{
  "d_model": 320,
  "beta2": 0.95,
  "lr_head": 0.00928
}
Below are experts of layer 7 (counted from 0) of a mixture-of-experts language model. Rows are named router (the router's row for the expert) and show model dimensions 80-159. Each number is 200 + 40 x the weight over its row's rms, rounded and kept within 0 to 999.
After each expert's rows: a language model's description of what the expert responds to; "raises" lists some tokens whose logits its average output raises strongly, later layers aside. This comes from a sample of Wikipedia text that the model never trained on.

# expert 49
router,189,122,219,60,208,197,169,148,288,217,192,207,229,161,241,246,236,197,156,105,173,234,128,265,219,275,149,125,224,257,123,241,156,220,246,227,200,181,157,207,199,196,126,163,193,235,158,154,204,194,233,180,198,226,279,192,263,155,129,246,180,250,231,162,204,142,144,211,181,245,156,200,226,200,163,260,233,255,191,217
What it handles: Tokens opening biography sections and sentences, such as Biography, Early life or Personal life in headings, plus He, His, is, was.
raises: "eo", "top", " being"

# expert 43
router,184,232,189,178,209,182,218,242,213,243,154,247,169,173,267,298,260,229,197,124,143,185,196,240,190,154,257,159,210,230,162,183,174,186,170,161,186,191,244,213,200,129,157,179,215,177,173,233,237,225,258,190,208,245,242,207,168,217,145,254,254,180,196,168,165,136,211,216,267,262,204,241,162,225,229,253,252,161,183,233
What it handles: Mid-word syllables such as din in Standings and pending, and name starts like Man, Don, Sen, Leon, ron.
raises: "uc", "n", "w"

# expert 1
router,234,217,214,180,225,119,202,224,164,207,262,201,181,252,239,204,177,246,123,133,216,155,205,195,235,121,245,157,254,201,199,286,119,219,221,150,201,193,163,228,222,159,160,230,237,152,155,206,211,175,233,174,231,294,197,155,278,116,200,176,177,233,229,237,195,154,194,298,192,243,244,187,189,207,131,227,254,242,170,244
What it handles: Hyphens, en dashes, slashes, plus and ampersand joining words or numbers, as in score ranges 3–1, year spans 2007–2008, hip-hop.
raises: "hu", "tar", "ins"

# expert 42
router,224,197,254,137,236,178,213,251,245,206,222,190,215,239,223,238,181,246,167,68,232,225,163,197,243,194,212,220,198,249,166,265,154,222,232,214,198,162,225,241,182,180,153,194,282,191,206,235,266,210,252,203,225,210,300,166,255,164,205,200,267,178,222,235,200,139,198,240,200,273,187,276,162,230,198,172,193,243,190,279
What it handles: Pipes, dashes, line breaks and header words in league tables and infoboxes, such as Pos, Team, Candidate, Name, UTC, and bullets.
raises: "lit", "bed", "zy"

# expert 9
router,210,211,215,199,157,107,219,261,155,178,202,246,115,152,246,195,174,221,263,133,164,211,173,206,221,142,233,153,228,211,215,180,149,203,190,195,234,136,168,201,204,136,155,210,226,189,189,196,298,199,235,247,227,268,204,144,199,246,214,244,212,240,274,209,173,169,197,247,221,197,171,207,186,178,174,275,250,181,214,288
What it handles: Inner and final pieces of long abstract words, like -ti- in compilation, -ization, -ution, mission, decision, remainder.
raises: "ure", "ific", "omet"

# expert 10
router,204,282,229,134,194,156,212,222,184,197,227,201,229,192,156,226,159,282,201,138,136,230,134,251,200,143,267,117,188,251,161,235,135,170,206,215,151,124,204,227,191,189,91,210,220,228,212,166,217,164,254,182,228,194,218,161,248,143,147,212,193,249,209,242,190,173,124,266,203,245,196,195,125,137,215,202,332,175,178,230
What it handles: Periods and commas closing clauses, plus table pipes and census-statistics words like together, households, Although, %.
raises: " A", " His", " The", " In", " He"

# expert 33
router,197,164,264,208,191,157,254,165,227,202,262,227,196,242,188,200,196,217,156,160,133,223,159,227,216,167,165,188,198,188,235,231,152,230,212,185,151,151,208,273,230,139,146,269,195,202,153,191,199,210,245,187,147,240,293,107,232,175,241,169,228,266,214,244,155,139,246,245,149,201,220,172,184,155,202,197,251,204,147,272
What it handles: Spatial words like up, down, back, off, top, head, side, north, east, used as particles or in phrases like top left, and some short word-starts.
raises: "car", "hl", "ured", "age", "gor", "well"

# expert 11
router,189,151,197,208,285,122,165,216,220,219,262,201,234,226,266,245,159,252,173,116,207,199,127,234,239,193,169,143,313,213,207,244,134,232,215,165,195,223,241,231,227,127,121,195,213,172,167,191,186,177,173,246,246,320,263,140,240,122,201,176,245,174,250,198,171,162,210,277,249,228,236,261,224,229,134,212,278,185,236,253
What it handles: Hyphens and dashes in ranges and compounds, opening parentheses, heading equals signs, and word-initial prefixes like un, re, dis.
raises: "run", "tra", "T"

# expert 45
router,212,210,207,173,203,159,204,226,192,236,212,189,180,206,222,233,195,220,179,201,191,236,120,188,178,164,224,169,183,247,211,183,134,201,246,249,213,135,128,212,242,191,139,231,267,212,114,211,284,219,261,203,228,208,275,217,234,193,200,223,176,235,217,221,154,172,179,337,237,244,173,237,200,217,210,208,276,212,176,197
What it handles: Prepositions like by, at, in, with, using, via after participles or nouns (chosen by, game at), plus table pipes and semicolons between scores.
raises: " the", " a", " his", " an"

# expert 24
router,179,189,211,157,243,200,167,194,182,223,225,226,172,203,245,217,198,277,194,131,229,181,144,207,254,184,189,165,211,171,229,248,117,253,178,181,199,182,184,225,240,200,153,241,203,194,194,177,244,181,223,153,194,287,231,150,236,194,212,281,242,259,215,145,147,61,119,242,154,218,211,276,228,209,146,141,235,165,167,202
What it handles: Endings of foreign surnames in tables and lists, such as -ić, -sson, -berg, -ski, plus commas, pipes, closing parentheses and "who" after names.
raises: "lan", "ch", "can"

# expert 55
router,286,176,229,180,218,126,185,216,256,226,212,163,261,185,194,157,260,285,182,136,176,135,208,236,174,184,169,170,202,222,198,211,188,172,201,202,196,217,243,212,189,149,170,215,269,234,121,243,255,213,274,216,177,217,296,121,239,130,155,289,218,287,204,194,155,188,173,256,245,301,204,239,178,272,215,189,198,219,155,243
What it handles: Final pieces of proper names and words, especially place and surname endings such as -ley, -ton, -ford, -stein, -er, as in Bolton, Maple.
raises: "row", " than", "ral"

# expert 41
router,197,143,176,128,268,167,146,166,200,261,221,201,168,192,220,165,125,258,179,158,209,204,201,166,178,145,196,134,156,208,179,290,157,225,199,203,245,152,211,163,191,161,95,226,258,192,150,196,169,225,239,168,232,183,253,204,267,148,176,172,248,161,306,227,165,124,206,236,204,217,225,223,135,151,143,191,262,194,119,217
What it handles: Letters of party or organization acronyms in parentheses and the digits of years, such as (PPD), (1929–2010), 19.
raises: " weeks", "si", "ico"

# expert 12
router,196,244,189,152,220,50,256,208,190,224,156,197,165,193,182,172,262,196,160,134,151,161,149,156,180,200,202,257,199,221,183,216,144,174,206,153,224,162,229,262,215,197,116,196,223,245,117,252,232,146,227,209,279,314,229,187,252,149,172,212,162,250,244,197,216,192,207,216,278,252,169,287,143,153,193,233,251,233,129,257
What it handles: Middle pieces of long Latinate words, usually before endings like -ation or -al, such as equ-ator, magn-etic, vol-ati-lity, tub-erc-ulosis.
raises: "bert", "nic", "ible", "rah", "bs", "el"